config.yaml
experts_per_token: 2
moe_layers: [0, 1, 2, 3, 4, 5, 6, 7, 8, 9]
routed_scale: 1.0
vocab_size: 21255
beta1: 0.95
max_grad_norm: 1.0
max_steps: 4686
dataset: "wikipedia_en"
Below are experts of layer 4 (counted from 0) of a mixture-of-experts language model. Rows are named router (the router's row for the expert), gate (a neuron's input weights, with its number), up (a neuron's input weights, with its number) and show model dimensions 0-191. Each number is 128 + 24 x the weight over its row's rms, rounded and kept within 0 to 255. Numbers have three digits each.
After each expert's rows: "comes after" lists some tokens at least twice as common just before its tokens as in all text; "mostly gets" lists some tokens that are sent to it at least half of the time. This comes from a sample of Wikipedia text that the model never trained on. Tokens count by the router's weight.

# expert 57
router:136098180107139101171096134124113145108133147195104136156103093117101141112165092148174129157144133084109107157136123094134131128104136128140100161105118131082086129158102106116118164132134129154124158193151156104132121151125132151082132154068129159152126113087087117122145134148121138160146138167111161161111116135150166153116153121118116101075081149141129120172111171140131102136117127149135130103140149154131129090111136131130108080135130141127147180065114166133142116111135095113126146128121134129111126119113161147117138158118108133084116098136088112144132142136118110118
gate0:133160149089122144144129142147097183127163167139105145136159125123105150141101118211109111136105110094080095141139135153123113183131148134151122128122122176134158071135117079107130160129142110162130122108117173144125125112109112138112124103099101146113099172106124107078134152115130100112129148174092141133083132152125150123127121155121102153097120146101138107118106121125137123121102110156113158108171101126110154105164106114114096127196133117119098105098106141125128135115147164153128118139179132142136091092085139091136119149125080116131145122149095140114135108146099156128
up0:104096133124116127170129124118121065129080123129153111157137092104157122070130117052115142105125168156165178140136097104156101106139070127156106095137126109100134142133149125153122111131150153128143167132162088130175102096143182121148121174132143110129146096107134139140112100110121134121118103122187144129145138114134129161108107109144145074126173141157133131134121098138110147132090139143145126148095158139154101166119159126129140136100122159107111127111135158134104119117118110124133121138129183125089144119164099148106173132133172153133126103111153152133093162127138102137
comes after: " to", " not", " would", " and", " can", " could"
mostly gets: " could", " would", " should", " must", " reduce", " To"

# expert 44
router:150107126130124128144105106112133153115105123155137139132107110088131112113134128124119169149179108112112134152186116143111090121120085195130094106085137139113109125126135161085168170154135151140098104149142130168138140159089137109084177149135164139109140157119137151146119132140110142138141137125144174129151087095120111134157127159126120105123092116151145175102099118164150093125091124188116131181142072132124156109108107134108105117137082132145129128110117135137136154113131100123158095152134186085114097153135183141122127149108135144152075117128102137134127116138139147121
gate0:105094144114139098148145126134117179124166136131118134132161119124110125108085125132122136107129133114148133150136175079147115135121124172080133098102165193158115117125103145126127197123131148113130134144129190134093164126092128080136101163177176125129115110142118122127121075097144143122147141115147125131121146119098132175155097139130136135105135140129162134113087144130129085178086074121162113109163124119137124099116120133147127117118123107131122140121077125146137124158104111149127058117161143114159100147137110103165089158128125114101118124128099166118142134152166120110
up0:136159137118120120109170104134098096118152127131169138092095112153180131104097118116136122140154148121133081120148079129129108146124136111106126149112160115154107109139090112145085121118106124144130129132159154100196153120098119156124114146118089133147159107152129149151102110124120126105139125131101104155113130122126106141167146120123114087131125139068124152159162164121148169158123141136087141143127142171152115105139107077111123136163110106145067151093110135126120123135142161116119126137115097150185137136153109139073128139112129148083140104127143131132102188060083124151
comes after: " was", " is", " a", " were", " be", " are"
mostly gets: " able", "-elected", " buried", " arrested", " Nominated", " appointed"

# expert 45
router:158090120139115112140109142136111155182124136141119125116112084164150117114143077124153152167130111148079104136158091144153087118080125145137094136111106177127107131126115108096109137156155162141095119137174150140138117171120133104116137151107126110115131127139108100134133117139102127110126136128121120122170144125101149163129101132092116097087064093154135127105130123136142142131081107110109130163157107147129112096116120150129118119133115087181105139098107168138101151163171124108138127141128168153114102116116166192119115123161110149151082128136129155170134167138152169085
gate0:121117158134127153130113148086114110144114141118140106167141114197117086109094139110130155141112134117110119110131152154091131097094155169072138107124151164079077087132127137104113149110131171107127133129158101149096133084106131109153121140136144133163115128113111150138108113123107126129124139134112123187100112150150132090156128103169109118131070150178126138125158128127120132127127187174114109158137132126188107142120127134131105135117110093132141123111132154155136138145131147144110124153135124170145122122078135159110085118157108130170129146121191171075149146117140160119
up0:104143127143166138103102095117127132130109084081164136120121183091166163127138103139128099114095105135134140101118134106166128134158088128122142152108081109151159168149136118106109146133101127147134136127092158161146117148128130123124138153129129104055105098067138173113120163112139155134128138150126123123103156088108112150092134137097133111142135091096130110103107144160127145125124081099142152137140141152084126122116092122121109135142133162158142104109142111083132110064130110159133134134122132139122137127199080084176154145102147174141115139143113100117146121135156132146
comes after: ".", "0", "5", "6", "4", "7"
mostly gets: "%", " km", "⁄", "/km", " sq", " assists"

# expert 54
router:151116183100097143142086090128115144141087146157133144142131109121115138123128104115142138143164102100119133140145120152100146127106100178157038112069133130123125125149112139120139172105102144124129108129185145164151117145144096150110154126107149141166123123117111136110107139132092107166135130116145139158136122133123122173125161187132129116103086076122117146097167111145133128129117128120111086106146126156088143084105114154126139093125129113118206113116116140143083133127122146132131106146126140127129085112123164175120136131159145138141111120116083169135158175117154119124
gate0:135121146098120139130133098160140146108107136096091160144142092124143130152094131215140148138135131102108159113118143126046148123117147146147138138131132149149130142151116110147106107128161110141120124106133119120126166150132155169140147148144106126119135089080109125125109144125082119103152141136159158088104144134142126138145147136118153137122131131115142150170114126131114098121123146112148128155117150179098173095105091140138129139078113090148083108100145178077141104173094122106108083118147145151130144135130133095134110096098120109169068170144119123109119160131158160094
up0:106142131121125091125157119090123122128124162108149140131135125130099121171121089127163151131159132147111081142114143127155118126132117129138132099158128132111129139086118169105070129116084142093082158091136135097123140124127124120100143145180147117128120118137170093122120126094127128150111136148148149072100158098120141104130176124093124172102168138135140136129136117141086117175123110157116189153197159133159105113159134109154134134143170128126119117137105088158134138082125099124171142179156136106122103109144139166151120112184108135130144115141127183112123099147133104104
comes after: " of", " and", " a", " in", " for", "'s"
mostly gets: " education", " food", " health", " security", " importance", " energy"

# expert 21
router:125087164112129118173112145116099177140134163179110127118086141128132133100137142131150159151155129159096107142132116135100105140117112146152107147105169112146156122142119159116141115119138122180067123160152157157136123156101115150124123124111087132115131120111126114123099136131078117153139125132158089126164156125112146129127121158123101139103067132126143162108131126182134094124154114155083091110194120149117135107109147144068117115126133119176151111110093124149154131104122122110137111162130133130106130082087159160102131133119086094131120176179126105157134157126133141093
gate0:126111132143151110151097159112109174131102130115129154121141158092133120085089150090132156153178145141116134060144155105130113153115099127072083114135135145158133110152113124098157114123133142130117129115140130148136139160155102117124113111119127170132099087111115137129081127137107108193164122096146118122164147166081123134131089127142084098156080135157115129133107088125096113141090136148093124151113144164140102146098154164101099167156134159115129156155142149108125141119118105143125119121148180180132095138114146129168124120111107142155101139144112111106101089114107135156
up0:131169090122108157095130103133151108094166084123135112136112110157133113171155099114124091134087123082153122142125136160094151132135131131155155168122148107090133116125147128135103175134098130105116159119147134114119146073135149106121138162122098067125165153165148120147157130088115105068152145156141137151093137101161143143090173103146151132146157148110122113136167173121132132108126115134152129142140108076126131127173129081137176097172126096122139120140136146115119112127150168141116115145069095092121120128134117134123139106091132099106148126151156135129146163138162144105
comes after: " ", "1", "2", "3", "4", "5"
mostly gets: " seven", " eight", " six", " four", " nine", " five"

# expert 60
router:138083144107112095103111144142062168120102155138144116141125138131126140088151126130154143191124153165078143163129150162135103097140118177150120107102120129115082097174114137131132149099109136165131138128161126172141104155123133150120132121102125130121158138114127100118138135170148121130154126176152150150143156110146161139133144129105121092096079131123128132118164160150111088108170103128106098110139139154135156142124117125114102129110119133161135136089125121193123171094138105080147100153140121129083105126108146135141141104158137116118110147099122185143154155136179168126
gate0:118119152086145085149137114120138164110130119097123105123117123108104141152165105118170175194126128111109171140116144120150153122136102095115124103097112159130098090150108171155126170138133125107140148127141117166105126132140097128113096149104137144152156116141095126165138105093157082118128112146097135138132121109155137144091157143135112150148105149116173116150168136112124137154152139110122123136166134152152125196143134151102120109116134144159131116081162194154108096105104128149086165147120138116139086130108104157156149182133132164071173118121113110106118140109105139128
up0:108126103109139128105111110103144158097171113127137097136126128099136157127146131114110166170124096107102157135138110122164132100129119059114130106084087104092116106087129134155111158125123117083124135128149119161083116157151093141114142145111125122118153136134062108162101134100137092105134102160152139124120148127137149115141153134133127126182111156126112129123128134110129146150147134136110124109165147145134172182083125136095135069121134146155118151112146157163147115087099160168117117098112140156126114135125097140132161165163136199135164084132135134153102144134119174103
comes after: "|", ",", " in", ":", " October", " January"
mostly gets: "_{", " ", " £"

# expert 9
router:177109155117099123181106104153080167160079173153100127089132105106113120108127104107131157141137101107093154118171115167120115103118119172146083136102147135106096162161104111111122173141134159133096117124165137142135099136129142134103151145082115147152136128108129166144138147145095150140137138155148160162136128121123144163143148149105115115078081101157151149135121141153148114124120110166118076113138100158114136066094152135100080105125098120155145147098102137159085142111132126107134135150113139158086094116116159132133132150123108135145100112136125147142148158145141129103
gate0:148130139130095173105120115127073133112079105109148156128141097143142167127153153144187099119163155168164108156116142132174102106125127185133119139145110131093100124127137115166130133146114121141104159091138125107113149129144106132123089105134124134116128162147135155137160120116149115112107137130149080139163186110081175163118166117096100114158103159108114108100108155109162162077092116144106121110145139104131108127089132100151124109102107088133101122155085117128140193148104091148161132143130122120142143161147113139138119116146122128107123105161177129111116106097126143121
up0:090142091090112091142133155092137120093167095103103090133105125132137150109090132085118157149104142106142125130091099156113166162163119126106113185113152126105131145129144131121118152128097144138125132112119115123156080155048126111162168142148130112141122130098162128131141102136119132119141116056124190165133098120167134163117119144118150128138106085150076130142124135135143151110173153168157149156109156121129130120120086128117129144138160137100088143134156148104148100107142150147123147132156138111097100130117134132102085155156132142094130142116082141140130157161126145121
comes after: " a", " the", " an", "'s", " and", " his"
mostly gets: " grand", " civil", " neur", " gymn", " insurg", " regul"

# expert 2
router:135074178107116103153111145131121151139115149150167114162116092124103141102132115150104146155172163135112144146162132146173134131111120111156105118124126123125122098113144136075114125152146121164109120138155127178147114122130165108135155115062084127088140140114119117118137146148103140148125111105147164138141107083129141132111179126101093096117108130161187195127147132157106142142088157141137126114172117171136117120100114102084116096112113091126114164118115146127141144148151091137171157148102144137084096109094137144136125139105088107144137110117085142167123111102140124123
gate0:088105098137136093132165158135109136164130108134120132089131097111122135150123141139141167095078129126101144168119104175153140126108157107153116113152113091132112120130110185109142079139147107149163119123127138157128167138145114113117129111106123125095151103133169159122138115101130146172165101151146149139163140134124088091085141127150095166108157137117121128149138152175146120137147199156136130150154090123133129123126147140102130060129120129102106145096116118145143163173131109152112107138147096121146125113100087108153132179101086089134131162104125115167100125092108125148
up0:141098104127154117117139142140120176116128093134106153115161094116141097132102115086081133138119124175130149139128153132159144063127130117166125116151126121128118117131122162073114114157116151144126103166129130162109162123107126103118135142114112087097115118130120138157100086165119148161158094127131144120163145143097086105107144161133104130144136116108131158112155110159115131096093210163137147121186098136102123120136102146085131116124114157157120155152142072133116143138122070134118126138101101137152111164140090132150136161173103127182114149139111141171140146122125121144
comes after: ",", " he", " and", " He", " also", " who"
mostly gets: " took", " began", " worked", " won", " joined", " led"

# expert 18
router:134089150115140082170103132144107138153118135110097138121126111106097123124128125123161158148151127102093138141117134150079099141139108150134117128109144109121121144129128142112115130114157157163101111152154181139144100131102108117117131106121122126107145132141125127115111171117083135162142150156134126134119120105140154166144182141123082120084104144142157127135128076189149122133146165130142072160175081169136124066094092123137104090091127113119138096105113153162115113129156098100122111173105142122092090115136169120100117162122126110170084084134110121143123137156164134111
gate0:158102092135126124160137158101140089159118130095123107141095139106126096094171157142122130134132108111122169159091101130114096109131141154116149112127175110095098107136137141086120158090150159121106128123124138181139117114154116146102113174154167112110145144098102128089096163126123145096130159121125125159150121150087157141166146126116144163122100108098109130127150079124130128147113146132155141192123109124181143150170143165148127164091101154147117094098119124133122140196128140116151124108105145163171107133106167128123118136134154131129097094127086110144098132118156119095
up0:128118128133136103092085140142104154103116131172128163139203099132105160149100130105144132110133110128202105110152113124152124158144143103126122146122065175139135130104106108171111105121137113135143098148117139085136126156120121089112103093152119141095115110174157116146169099134139129154116140117109106106108119142133129138092156112148129108167087139148168103086122160105153161124138146128092117106120160142130127097123128097128131109159171079143139142145145144114163094084165132123101157129147124105105145090169098130149099120140117119119183144107143140106161090128121131136
comes after: "0", "9", "8", "5", "4", "7"
mostly gets: " million", " billion", " going", " unable"

# expert 62
router:124114155113137136173121125143103157130135170125081154134149092101098104119162127149149138131142137159107079128116113160148136142117135164128116160084135164112107149155110101106097175165151106153083122113165132158157125133125169094102163113119106124136095108123094126180138163114105100127141112151130165147163097133102105167139154141129116104102104123118100140136138150148134105118132173101117086157099117145140146091132146150106124088141097124133136130088125138162136151127127081116134112173126152148080133135064150163117128098131085125163115119123127148156175148121121175117
gate0:113140128121117170096162157197144131105138124134157068138132097113091130129136114128160128087164107146144103114116111160113123100098143146161143130070124126144110116158137141134150135094153130137104100147144102122188109172105151163157119100086136149162107118133102110130103149099114143130131133133121145113158079132142129132155167107131148097111160130152097111141127137122080113109108099145129115120116160119151186139140141139104144049134120136189097150136119154104129126114108143119141126133089105098115145106122118129088185106131157089141114138124115130136131153129074109134
up0:129119098155167109152090106077098101154145087154119154123126151148172157109101153162106130127095129101142112136169127106123127140128156134054115147172130130142153083125142145126098126139155139098148151146159152129107129112136096116117130126167101109077152140158143131114162100129141131128109118152163119116092137126125154101121117145126118161131109126122143116138108087137171129127162130153132165116145115140093072158115102124119142189107162127086192127111112108143092121140180111131127155136168117149129145110161122104114073124119123151132127132117164114084073132106139121130
comes after: "0", "3", "5", "6", "4", "2"
mostly gets: "–", "/", "′", " −", "″E", " vs"